Experts of a small language model: 160 SwiGLU neurons an expert.
Below are experts of layer 3 (counted from 0) of a mixture-of-experts language model. Rows are named router (the router's row for the expert), gate (a neuron's input weights, with its number), up (a neuron's input weights, with its number) and show model dimensions 48-95. Each number is 128 + 24 x the weight over its row's rms, rounded and kept within 0 to 255.
After each expert's rows: "mostly gets" lists some tokens that are sent to it at least half of the time. This comes from a sample of Wikipedia text that the model never trained on.

# expert 8
router [108 123 129 130 157  94  81 135 116 148  98 128 137  97 120 127 116 162  98  96 112 124 140 119 140 155 132  84 131 120 139 155 136 153 108 156 115 118  97 100 135 135 187  89 161 108 152 149]
gate0 [149  84 136 113 163 136 119 160 174 144 103  96 127 147 161 139 144 129  97 108 146 145 108 157 156 124 116 113 114  90 198 122 176 194 137 148 114 151 112 110 123 141 132 133 132 108 134 157]
up0 [136  92 102 140 139  98 166 135 155 126 136 139 122 108 115 143 107 158 155 111 133 118 136 155 126 136 124 147 124 169 158 120 150 154 117 148 169 140 107 132 121 113 141 103 135 131 114 134]
mostly gets: "–", "′", "°N", " ±", " lb", "°W"

# expert 36
router [114 129 113  90  95 130 112 133 139 132 109 115 122 170 108 132 107 196 146 106 147  96 145 131 125 152 160 180 145 131 122 107  74 162 113 108  89 154 127 122 182 119 136 128 147  67 117 142]
gate0 [170  99 106 108 160 114 134 153 145 160  91 114 115 108 123 156 134 140 145 109 141 147 102 142 144 109 168 117 164 107 128  87 130 148 108 147 128 157 130 126 161 106 130 124 101 146 152 149]
up0 [141 126  93 142 134 131 105 130 136  93 151 134 109 144 140 157  66 162 117 148 134  86 147 150 177 158 153 192 114 127 140  83 160 148 139 137 100 103 126 113 167 111 132 163  95 198 154 155]
mostly gets: " SR", " Alex", " Bob", " Eddie", " MS", " Socorro"

# expert 3
router [165 135 137 151 105 122 133 128 106  93 126 127 124 138 178 138 140 127  98 128 135 111 163 161 135 136 183 126 119  83 120 129 130 104 130 105 158 125 150 181 170  85 113 146 107 113 125 139]
gate0 [188 178 113 127 126 114 127 111 125 156 124 140 111 119  94 120 164 154 164 128 130 170 175 123 164 123 118  97 153 132 138 131 136 146 109 138 102 151 126 154 140 135  92 178 134 160 132 130]
up0 [120  99 137 128 139 119 116  71 116 125  95 116 167 118  98 109 152  94 103 129 143 151 119 106 122 141 170 123 145 132 134 150  91 112 169 151 143 114 117  83 125 182 128 143 135 135  85 150]
mostly gets: " |", " —;", ";", "%;", " None", ");"

# expert 0
router [ 94 148 128 142 116 109 114  96 147 154  78 113 141 126 153 119 136 124 108  97 123 152 149 129 123 111 158 115 123 126 122 121 160 114 105 128 144 126 146  96 130 166 106 142 149 137 103  83]
gate0 [126 146 121 132  91  63 159 152 139  85 153 112 145 119 146 101 109  97  82  99 110 129 113 108  85 133 127 121 123 134 121 102 133 105 132 105 154 165 136 120 133 117 144 142 129 128 106 131]
up0 [165 135 113 113 120 173 104 144 117 176 122 153 124 114 138  97 160 171 127 113 111 141 109 144 125 132 139 158 119 110 112 142 130 150 118 168 100 112 170 106 125 119 123 113 117 121 144 140]
mostly gets: "Personal", " JPL", " MPC", ";\n", " Preceded", " Coordinates"

# expert 2
router [114 138 126 147 103 165 140 142 107 138 128 142 138 103 167 117 123 112 150 173 116 109 118 129 155 146 136 138 170 107 152 159 125 112 178 158 182 119 122 141 116 169 128 156  94 145 150 144]
gate0 [138 162 150 136 161 139 149  89 144 131 124 122 125 114 177 114 145 102 129 113 114 128 171 109 103 103 118 122 179 150 106 101 143 156 128 160  83 142 154 120 150 133 150 140 124 116 106 146]
up0 [132 120 133 110 152 133 145 137 117 143 135 164 112 169 149 150 176 125 156 151 124  85 124 101 129 157 128 128 161 129  89 124  80 126 102 188 118 108 148 148 127 166 181 138 112 190 152 102]
mostly gets: "ary", "aker", "opping", "-handed", "oel", "aced"

# expert 28
router [152 167 118 101 163 114 155 101 148 155 157 124 115  95  91 177 153 123 161 160  80 136 118 113 141 154 112 125 116 120 128 122 138 108 133 144 136  99 138 124 154 145 164 105 182 142 121 125]
gate0 [113 103 107 121 153 126 121 127 144 105 155 121 134 114 146  97 122 109 134 143 134 143 145 112 119 168 115 130 155  91 115 118 163 124 140 145 117 158 150 162 161 102 125  99 104 108 116  88]
up0 [ 98 127 135 139 161  96 118 140 104 132 130 159 155 126 148 126 122 134 130 116 121  75 148 156 171 104 171 131 122 114 153 113 101  99 122 131 141 142 138 121 120 148 149 170 113 124 122 158]
mostly gets: "onna", "uc", "eal", "'m", "iano", "o"

# expert 23
router [124 152 133 146 132  94 122 133 132 141 140 142 112 137 129 114 136 158 134 137 159  99 147  51  94 154 108  93 135 131 151 108 116 130  97 141 106 113 136 129 114  89 133 133  89 145 142  92]
gate0 [163 101 115 122 146 155  99  95 140 131 149 110 128  81 117 115 153 105 100 148 156 159 116 120 139  50 117 110 143 121 186 137 139 138 116 136 128 132 123 132 112 111 145  96 136 131 118 137]
up0 [135 102 133 142  87 164 169 132 106 104 114 122 121 142  92  83  93 133  92 121 162 137 167 155 152  74 135  95 117 150 130 178 153  99 144 110 159 187 132 128 143 151 127 112 146 133 108 166]
mostly gets: " his", " their", " its", " her", " first", " new"

# expert 37
router [115  89 117 120 154 138 112  74  96 117 116 148 120 121 147 124 163 126  88 151 137 100 167 140 155 145 137 111 149 145 111 134  96 132 155 134  93 138 172 120 185 107 124 170 138 115 113 165]
gate0 [154 147  78 116 147 111 187 119  88 105 105 135 120 128 153 112 115  93 105 143 103 138 127 106 132  91 142  92 107 152 110 126  76 144 147 154 105 115 155 114 158 105 114 113 118 140 124 104]
up0 [ 99 126 120  99 193 123  86 131 138 137 122 126 141 137 146 141 137 137 131 160 152 151 121 117 125 148 100 151 136 116 165 101  90 128 156 125 112 126 201 157 121 145 127 140 139 112 176 157]
mostly gets: " Republican", " government", " election", " Minister", " Democratic", " president"

# expert 31
router [165 110 127 111 115 144 109 148 115  98  89 148 128 137 130 125 149 137 131 109 185 123 141 138 121 118 100 137 148 146 124 146 106 106 173 118 113 138 104 115 137 136 117  85 129 116 101 123]
gate0 [111 104 127 190 117 137  89 126 108 144 163 108 114 141 135 134 158 119 104  85 112 129 119 199 129 165  93 133 116 135 165 142 124  91 139 170 140 112  88 152 102 129 147 109 116 128  72 112]
up0 [107 120 149 119 143 126  81 159 151 102  82 159 133 160 131  80 122 124 121 123 147 124 120 130 171 132 124 107  93 110 134 121 143  86 111 132 113 136 139 119 147 116 107 129 121 185 112 162]
mostly gets: " =\n\n", " (/", " genus", "born", " footballer", " gastropod"

# expert 18
router [143 174  99 150 134 127 171 107 133 128 153  83 150 112 121 191 127 109 108 142 109  81  85 132 148 164 108 136 112 177 124 118 118 104 175 122 169 103  89 127 121 139 131 129 158 146 128 117]
gate0 [138  87 115 115  98 137 105  94 132 146 168 122  93  85 120 137 154  97 125 176 123 133 151 114 140  98 147 135  66 102 166 142 126 147 101 119 107 147  89 134 126 134 110  76 151 112 104 109]
up0 [134 153 141 104 148  86 106 141 165  99  97 168 178 169 110  92 145  79 139 136 114 125 144 147 131 118 118 125 125 131 117 124  99 129 107 143 157  96 119 134 127 186 127 129 131 169 136 157]
mostly gets: "ched", "ished", "ent", "ful", "ects", "ured"

# expert 9
router [133 176 170 142 165 164 110 165 143 177 123 136 148 104 133 101  81  83 143 142 136 138 125  98 124  98  95 113 134 176  98 141 117  89 132 159 161 127 145 165 114 147 119 113 164 163 102 144]
gate0 [126 133 133 166  84 110 142  93 131 128  92 137 128  92 138 168 128 129 107 110 135 109 129 126 154 125  91  95 166 113  80 120  80 159 157 102 118 156 138 137 105  96 114 130 158 105 118 104]
up0 [142 127 131 110 134 127 117 114 129 158 109 159 111 154 113  82 135 110 132 167 113  92 143 150 106  99  92 102 157 127 149 140 115 109 161 169 116 149 115 104 130 117 113 180  92 131 125 123]
mostly gets: "See", "|---|---|---|---|---|---|\n", " career", "Career", "History", " Notes"

# expert 19
router [133  99 103 151  97 142 158 127 129  94 132 141 121 140 106 204 141 140  84 137 126 138  82 109 172 126  99 124 164 135 142 107 118 130 111 131 157 157  89  93 118  61 148 164 105  94 146 131]
gate0 [ 91 141  97 197 106 136 156  91 140 120 112 106 107 150 124 115 121 139 109 157 121 103 108  59  97 164 142  92 126 134 123 125 109  87 123 161 109 160 136 133 127 117 134 161 158 141 124 104]
up0 [113 139 105 158  97 145 122 129 114 111 154 123 125 157 170 116 146 134  80 162 109 108 121 110 146 192 120 118 125 131 129 112 149  89 118 178 134 110 117 154 117 129 142 117 149 134 146 107]
mostly gets: " and", ",", " but", " or", " while", " although"

# expert 12
router [132 101 150 190 117 114 128 161 149 145 160 182 164 103 129 101 146 144 140 112 126 108 136 141 124 132 102 137 118 113 120  84 166 116  91 129 117 122  84 130 107 108 143 102 107 108 140 154]
gate0 [122 104  55  98 154 115 143 126 113 157 133 148 166  98 115 142  98 172  84 145 137 106 106 142 125 133  91 121 127 132 119 142 100 123 139 114 128 124 148 123 135 123 186 133 144 174 148 109]
up0 [112 156 160 129 122 144 107 129 119 122 119 146 108  86 153  94 142 145 138 104 180 101 116 135 152 152 123 130 153 150 133 144 113 114 130 143 123 125 143 113 168 130 124 145 101 147 110  95]
mostly gets: " These", " This", " example", " According", " addition", "This"

# expert 33
router [131  88 105 101 104 138 111  98 130 138  88 123 161 140 109 123 116 132 167 137 169  92 125 166 109 129 135 156 118 107 111 152 117 127 132  92  90 113 147 151 190  85 126  96 146 128 107 123]
gate0 [146 131 200 111 118  94  72 113 123 131 114 159 125 168 122 154 141 114 118 141 159  98 117 117 141 117 117 120 104 110 175 162  87 128  81 117 133 138 120 116 126 153 116  94 159 179 126 172]
up0 [133 108 177 101 135 164 136 148  79 133 142 117 146 163 128  98 121 107 130 124 154 125 154 144 126 108 150 144 148 135 148 155 149 145 107 124  87 119 105 144  81 106  88 123 156 138 100  96]
mostly gets: " ", " ~", " equal"

# expert 32
router [158 140 144 156 156 129 132 114 140 119 121 154 100 173 117 115 146 158 130 136 113 163  86 117 110 158 126 143 113 168 128 106 140 137 111 143 124 119 116 144 129  96 148 104 103 123 116 142]
gate0 [155 139 116 183 112 124 162 133 134 146 138 152 135 123 120 147 116 141 147 132 132  99  99 120 151  73 148 153  99 172 140 141 160 126 110 119 139 104 123 105 104 172 157 125 161 161 157 133]
up0 [152 169 129 160 141 157 112 146 146 144 107  87 153 145 121 147 125 165 147 107 144 117 122  93 138  99 137  74 127 156 148 136 146 104 146 121 186 147 112 128 140 135 126 114 123 104 114 127]
mostly gets: " an", " a", " been", " born", "born", " directed"

# expert 5
router [114 129 149 126 119 140  97 116 163 120  89  96 155 144 104  73  84  98 142 133 131 107 151 113 168 109 102 113 158 158 146 127 105 109 127 171 161 122  90  83  92 164 104 152 121 139 138 118]
gate0 [125 104 148  95 107 156  97 100 109 124 107 106 150 150 157 138 109 157 118 124 133 111  84  44 138 110 123 111 151 124 158 144 106 129 109 170 177 101 129 151 126  98 135 139 135 166 139  98]
up0 [120 142 109 120 121 107 161 153 136 121 136 140  99 143  98 107 132  97  65 129 135 145 135 163  92 146 104 143  95 155  74 112 138  68 157  90 138 141 129 121 130 172 121 125 116 146 115 133]
mostly gets: " Total", " time", " Time", " %", " Date", " Coordinates"

# expert 30
router [118 124 155 133 164 107 126 137  87 151 117 142 117 138 112 131 123 181 144 127 122 122 110  94 118 121 112 122 135 126 143 130 157 125 113 130 127 105 111 111 193 127 114 165 110 133 103 131]
gate0 [124 121 131 102 140  92 139 134 127 141 160 140 120 118 102 114 157 136 148 151 117 104 145 126  77  96  90 161 127 133 106 147 155 126 142 125 107 156 110 180 177 144 139 148 117  72 147 135]
up0 [105 119 103 146  86 175 133 114 128 117  83 115 129 139 157 150 132 125  96 110 141 163 106 137 146 178 132  90 124 136 130 112 112 133  94 143 104 110 127 104 106 144 137 120 137 187 141 130]
mostly gets: " became", " made", " used", " began", " received", " led"

# expert 13
router [139 104 128 179 177 138 122 133 179 116 137 160  91 127  96 129 126 103  80 116 136 149 134 157 111 134 177  92 121 148 141  84 136 178 170 147 117 168 132 146 115 100 156 114 112 136 113  92]
gate0 [164 108 107 123 120 123 121 148 180 117 128 145 133 127 131 114  94  91 121 162 163 102 105 151 114 101 151 139 113 141  91 115 122 122 125 139  91 164 137 138 135 156 130 128  99  80 134 109]
up0 [125  96 106 125 100 185 128  94  95  88 121 146 157 140 143 141 178 124 123  89 136 108 138 106 143 134 144 107 164 109 141 143 100 152 159  93 107 122  90 141 105 105 152 137 122 140 126 141]
mostly gets: " of", " for", " among", " Of", " against", " between"

# expert 34
router [110 129 159 109 105 118 147 134 110 110 155  76 149 120 137 140 119 124 158 147  88 106 123  92 104 120  96 167 140 109 123 123 142 125 114 107 110 130 144 132 144 156  84 133 139 119 127 126]
gate0 [146 151 152 139 158  90 119 135 119 103 147  92 150 128 129 139 125 149 143 113 153 144  78 120  95 178  72 107 138  97 136 171 113 133 124 124 115 115 142 105 158 114 139 118 134 130 142 142]
up0 [135 122 122 160 127 135 148 155 107 122 167 133 133 115  75 108  95 142 126 157 139 159 112 158 100 127 101 125  98 102 170 138 137 151 117 141 115 148  86 132 140 135 108 130 141 122 113 178]
mostly gets: " attack", " dis", " control", " help", " def", " love"

# expert 7
router [123 146 134 109 129 184 146 111 118 134 116 140 105  98 149  99 138 155  98 128 133 137 152 155 140 151  97 128 105 140 132 154 112 157 148  96 100  84 156 125 144 136 134 164 185 103 105 152]
gate0 [148 161 161 122 117 144 142 144 173 117 163 135 111 159 103  75 137 136 111 118 150 113 139 124 126 134 109 142 140 127 136 132 126 176 133 130 140  93  98 130 137 129 135 156 158 117 173 134]
up0 [172  98 175 126 109 142 157 126 140 127 158 160 156 144 118 128 137 120 129 154 117 178 126  95 105 141 118 123 126 164 100 102 147 161 138 139 124  78 144 121 139 142 152 143 132  91 123 120]
mostly gets: " University", " school", " School", " College", " Institute", " Museum"

# expert 21
router [111 122 113 113 129 159 186  93 132 134 138  93 136 156 151  97  83  88 121 162 115 107 112 152  88 122 139 175 121 152 148 160 137 116 160 103 122 121 129 143 154  93 124 108 140 143 129 118]
gate0 [131 105 119 157  54 121 152 117 112 135 162 118 103 175 125  85 113 129 162 114 136 133 140 168 119 116 142 166  93 141  96 128 114 132 134 123 132  97 115 127 112 131 134 164 108 127 112 110]
up0 [107  95 140 134  81  73 164 113 111 139 111 130 123 109 156  83 113 124 116 124 113 144 153 153 141 148 106 110 146 164 144 166 103 108  91 128 166  87  91 171 126 120 149 112 135 120 105 135]
mostly gets: "ci", "ception", "form", "ț", "fer", "nik"

# expert 15
router [114  86  84 173 133 118 145 167 127 166 156 140 144 149 107 146 125 154  65  99  93 138 106 133 121 156 120 123 114 123 143  77 145 162 103  92 137 156  92 167  98 137 123 125 106 131 180  66]
gate0 [134 151 171 127 159 138  89 159 152 149 164 123 174 124 128 113 145 112 108 116 153 107 162  94 152 185 112 103 148 166 162 123 130 133 116 121 129  83 140  92 115 127 126  89 165 124 131 167]
up0 [117 182 127 121 180 119  88 163 137 109 123 143 138 112 113 130 141 116 123 121  96 136 134  85 134 173 125  60 136 146 127 124 128 169  84  99 133  86 143 109 140 118 159 112 155 106 115 127]
mostly gets: " to", " into", " than", " out", " through", " up"

# expert 17
router [106 129  83 101 129 140 141 117 107 122  93 125 128  97 172 125 122 120 125  94 169 133 133 150  99 113 120 107 144 124 123 161  81 135 147 105 141 131 133 105 161 168  92 124 150  98 167 178]
gate0 [124 144 128 158 128 130 164 166 129 120 107 160 104 109 122 133 119 125 174 113 161 133 119 106 131 144 138 145 169 131  75 120  82 121 132 131 112 111 177 122 122 104 152 111 147 112  95 159]
up0 [142 113 161 139 138 136 159 146 131 148 133 151 118  93 156  98 131 104 125 117 164 104 134  71 164 104 131 105 115 124 104 116 130 120 118 125 110 106 155 108 152 106 144 124 175 145  95 159]
mostly gets: " York", " South", " British", " Australia", " States", " London"

# expert 14
router [124 115 102 114 108 170 145 163 151 161 141 173 127 104 134 152 159 110 105 122 116 103 126 132 120 131 162 118 123 161  95 104 160 121 130 126 132 132 142  94 138 120 115 143 109 139 151 139]
gate0 [128 131  99 100  92 134 131 128 159  87 139 148 119 133 109 127 140 132 107 119  92 125 141  97  98 124 111 122 120 159 131 118 137 127  88 132 148 142 165 144 141 128 114 122 159 141  71 159]
up0 [114 136 178 136 113 139 124 101 151 146 126  92 120 129 141 110 113 123  99 105 121  90 138 100 173 125 116 131 135 146 140  73 160 138 139  80 143 159 149 105 125 142 103 139 128 151 144 156]
mostly gets: ".S", "ş", "akh", "ther", "ğ", "ž"

# expert 11
router [155 122 167 102 161  89 106  94 108  94 144  94 147 158 119 109 111 108 156 100 170 150 123 154 107  94 165 136 129 111 120 146 157 129  98 159 114 115 144 149 132 110 140 128 104 145 124 142]
gate0 [120 113 138 145 146  62 117 152 163 139 123  81 126 165 170 151 121 135 126  73 123 119 130 126 135  89 125 172 149 154 173 152 121 115 103  65 147 130  98 130 146 117 157 108 156 113 103 118]
up0 [120 123 151 131 119 184 130 111 143 115 153 111 125  96 102 104 151 140 115 160 145 171 106  91 120 178  96 116  74  88  76 108 109 115 169 161 125 145 158 163 109 176 153 124 108 123 144 162]
mostly gets: "The", "==", "===", " The", "=", "===="

# expert 35
router [106  88 102  93  80 140 104 117 123 114  99 137  99 138 127 116 131 168 152 127 180 126 174 151  99  85 120 139 117 115 126 145  78 124 109 108  91 114 143 124 140 132 104 104 122 112  98 135]
gate0 [139 128 138 158 160  84 126 129 153 115 135 153 101 134 133 154  67 133 136 147 103 103 145 137 159 107 145 119 110 142 168 126  91 145 161  70 139 130 130 135 132 122 138 129 111 149 104 114]
up0 [175 160  95 130 101 162 130 140  94  88 146 127 156 136 111 132 134 101 169  98 129 123 110 136  89 103 131 167 123  97 108  78  79 113 117 187 138  95  93 115 123  99 128 174 127 164 152  76]
mostly gets: "',", "wh", ",\n"

# expert 4
router [146 116 142 112 169 106 144 178 126 117  75 169  82 121 171 135  95 143 136  87  99 118 156 102 164 130 103 122 186 154 137 155 132 128 105 166  98 157 125 141  96 135 118 120 183 115 170 144]
gate0 [169 103 140 139 148 110 161 126 115 151 101 115 115 128 110 145 166 129 139 134  99 158 121  96 115 127 124 107 146 165 111  62  93 159 149 157 105 173 118 175 158 110 144 112 129 124 155 146]
up0 [ 80 143 119 135  88 131 134 129 142 137 119 151 158 151 151 140  90 121 101 126 152 105 135 182 126 117 141 148 130  79 119 164 154 114  72  81 142 122 110  96 100 134 119 164 153 113 101 105]
mostly gets: " century", "-century", " centuries", "7", "6"

# expert 38
router [101  81 113  87 104 140 106 130 130 126  83 131 103 137 148 115 123 169 155 126 185 120 176 146 111  82 113 145 116 123 120 134  70 117 132 127  95 128 141 127 144 132 101  88 131 123 105 134]
gate0 [133 117 109 155 117 143 155  76 100 146 131 150 115 122 139 160  83 142 143  72 163 133 128 111 129 104 115 147 169 131 111 115 105 140 123 115 113 165 117 156 151 134 117 156  83 105 135 102]
up0 [173  99 126 138 115 119 118 172 140 111 103 132 112 125 100 130 124 156 131 113 115 148 114 130 125 127 178 129 162  79 119 159 156 106 102 102 138 112 154 121 130  81 143 161  98 172 147 129]
mostly gets: " bass", " tower", " cells", " steel", " Elementary", " cycling"

# expert 27
router [ 98  86  94  93  81 122 113 114 134 108 123 115 122 120 127 123 109 148 148 144 153 107 147 159 106  94 145 158 113  90 138 145  91 123 117 101  95 107 129 112 143 139 118 151 115 146  85 150]
gate0 [117 135 130 111 128 127 116  95 135 123 126 140 159 121 129 138 111 133 168 114 192 110 141 127 127 109 165 150 147 109 127 133 180 119  95 134 112 145 127 158 121  81 172 117  79  93 108 144]
up0 [123 131 114 139 124 115 122 143 100 146 117 117  89 127 118 100 146  95 145 117 148 141 112 148  82 160 103 116 154 124 129 146 106 162 119 153  97 110 162 139 155 170  73 142 131 119 153 105]
mostly gets: "ikos", "{", " González", " ac", " Az", " da"

# expert 1
router [109  87 102  91  80 142 109 118 125 119 101 138 100 131 122 114 130 169 151 126 182 132 176 152 102  84 119 139 116 113 126 143  80 125 107 111  90 113 141 125 143 134 102  99 119 115  98 133]
gate0 [135 117 168 156 126 127 158 148 155 168 129 146  80 120 162  82 103 119  93 144 147  92 107 102  95 160 135 139 102 121 149 140 153 140  95 112 114 138 148 167 127 132 137 158 139 149 144 155]
up0 [120  91 147  89 112 108 130 151 117 135 143 119  82 134 131  93 123 110 122 101  97  98 154 125 109 152 106  93 109 104 103 103 112 145 155 147  87 109  93 134 118 143 133 131 120 116 162 141]
mostly gets: "which", " (\"", "     ", "since"

# expert 29
router [ 95  98 102  99  89 125 111 120 129 112 107 136 105 141 131 114 120 155 151 123 155 112 165 156  86  87 118 134 123 108 137 161  65 136 128 105 102 112 137 117 136 139 106 106 126 135  97 142]
gate0 [109 127 107 125 108  84 146 141 163 136 112 119 147 165 141 133 104 123 122 118 182 153 117 125 131  97 125 131 179  65 152  87  87 138 138 149  92 169 121 123  86 122 118  98 122 160 159 106]
up0 [123 128 104 122 146 122 107 118 140 128 145 136 143 159 122 122 137 120 131  99 177 169  93  89 133  94 118 148 149 131 147 102  93 109 148 152 156 169 148 157  94 144 125  81 131 133 139 128]
mostly gets: "の", " you", "----", " Square"

# expert 10
router [ 88  87 117 118  75 102 115 141  95 145 124 150 140 149 129 159 123 155 115 141 155 136 177 140 144 104  87 119 141 100 128 157 125 137 142 129  90 138 166 177 155 157 121 109  99 128 169 141]
gate0 [115  86 144 171 106 112 156 162 146 126 125 149 103  93 144 127 126 106 115 167 105 110 129  90 145 174 104 132 123 129 106 142 169 108 129 171 113 132 135 131  89 129 122 132 114 130 155 113]
up0 [159 130 148 154 111 113 153 112 119 189 103  97  95 129 157 127 129 144 123 135  94 159 118 121 127 156  91 160 131 120 123 165 133 142  86 102 119 131 140 111 109 151 139  79 144 130 147 150]
mostly gets: " March", " September", " August", " June", " May", " October"

# expert 6
router [105 140  73  98 103 141 100 123 115 120  89 112 124 142 169 122  95 134 126 139 169 140 157 143 154 101 125 148 106 130 114 141  82 169 149 123 135 148 162 116 108 130 137 110 158  95 110 143]
gate0 [132 137 156 135 130  93 119 151 148 141 141 140 110 119 123 138  93 129 129 109 141 114 102  90 136 154 124  54 105 127 128 111 162 182 151 177 118 145 160 129 115 144 107 153 155 161 155 130]
up0 [156 141 138 166 155  87 143 156 100 128 177 148 120 163 101 119 123 138 132 149 102 118 129 116 109 132 126 108 148 100  72 140 147 144 114 155 155 156 150 112 182 123 156 126 104 107 140 120]
mostly gets: " E", " K", " B", " S", " I", " P"

# expert 24
router [126 162 150 161 140 116 125 119 126 101  66 130 125 141 157 132 125  96 128  72 114 148 122 157 165  88 168 109 125 128  97 136 139 123 108 123 161 167 108 110 143 142  87 171 159 110 136 105]
gate0 [147 164  99 147 116 108 131 172 127  94 142 155 119 109 130 113 158 107 109 108 144 107 129 101 122 102  81 141 131 148 153 106 169 106 161 116  82 166 128 123 107 142  98 143  89 144 166 153]
up0 [164 148 125 170 113 110 116 116 152  96 149 137 131  85 163 121 133 120 146  59 145 105 136 104  76 109 118 150  92 142  93  80 148 101 115 118 130 137 141 123 114 142  92 105 137 157 118 126]
mostly gets: ":", "):", " •", "(s", " Clade", " Animalia"

# expert 22
router [170  85 119  93 100 129 128 100 113 160 128 106 109 138 161 105 142 138 157 142 144 122 140 162 155 109 133 102 113 148 115 127 117 101 113 101 169 106 146 137 104 177 114 112 120 145 116 132]
gate0 [110 120 143 127 142  98 130 134 110 113 116  96 118 164 134  87 169 137  88 161 114 136 162 136 126 109  79 125 122 123 132 115 154 162 120 118 123 131  90 157  83 134 128 127 106 177 117 129]
up0 [139 152 108 141 110 124 126 114 166 152 118 104 130 109 148 135 110 103 143 113 155 119  92 120 118 152 160 148 166 116 135 141 151  87 178 167 132 130 143  93 125 115 155 151 134  73 147 135]
mostly gets: ".", ").", "\".", ".\"", " .", ".m"

# expert 20
router [114 148  92 131 135 133 132 141 147 145 128  94 127 134 137 183 142 102 100 130 122 132  98 107 156 135 147 154  98  90 158 107 149 115 183 134 133 137 129 117 121 138 130 122 131 110 135 110]
gate0 [ 75 123 145 122 152 104 150 117 121 157 104 140 151 134 149 147 111 164 114 122 134 106 144 144 133 149 133 110 130 121 119 126 107 108 154 115 100 109 120 129 131 113  96 153 127 137 124 122]
up0 [118 131 137 132 140 106 112 112  96 139 116  98 116 151 142 143 118 165 102 119 128 162 138 132 152 143 121 169 167  83 125 111  79  93 142  86  74 100 108 168 115  80 139 152 102 119 108 133]
mostly gets: "dy", "ney", "onna", "ky", "sey", "ler"

# expert 25
router [110  84 150 101  94 122  88 128 111 134 120 155 120 114 171 112 138 112 155 137 183 127 175 158 143 123 163 125 107 112 102 166 128 130 149 101  65 108 108 105 130  80 118 171 151  86  97 124]
gate0 [157 107 156 122 171 118  90  96  61 140 152 142 115 135 108 117 142 146 119 120 122 126 113 108 152 156 112 188 142 147 142 156 115 141 129 156  69 127 163 163 179 100 121 146 114 124 141 101]
up0 [148 110 109 131 100 122  80 104 124  78 156 159 133 145 137 108 113 107 158 110 172 129 139 187 114 109 102 174 110 163 121 134 148 103 112 129  84 108 172 133 160 160 138 123 130 126 178 123]
mostly gets: ")", "),", "}", "\",", "]", "\""

# expert 26
router [129 104 140  84 100  86 103 129 169  97 121 114 107 126 171 103 140 130 150 134 166 153 149  97 103  80 118 110 111  93 119 133 116 153 100 130 145 114 163 145 144 158 112  99 102 142 127 146]
gate0 [159 100 147 146  98  90 160 113  95 118  91 133 116 134 144 106 120 113 114  93 132 117 117 105 104 123  92 128  99 137 158 158 141 152 153 156 147 153 130 119 119 111 134 153 107 141 128 148]
up0 [179 128 163 113 128 107 128 146 124 119  96 115  98 131 131 103 126  96 114  97 104 131 160 125  96 133  51  95 110 137 135 154 108 142 122 157 155 182 116 110 106 105  98 148 117  91 154 172]
mostly gets: "|", "==", "===", " |\n\n", ".\n\n", "===="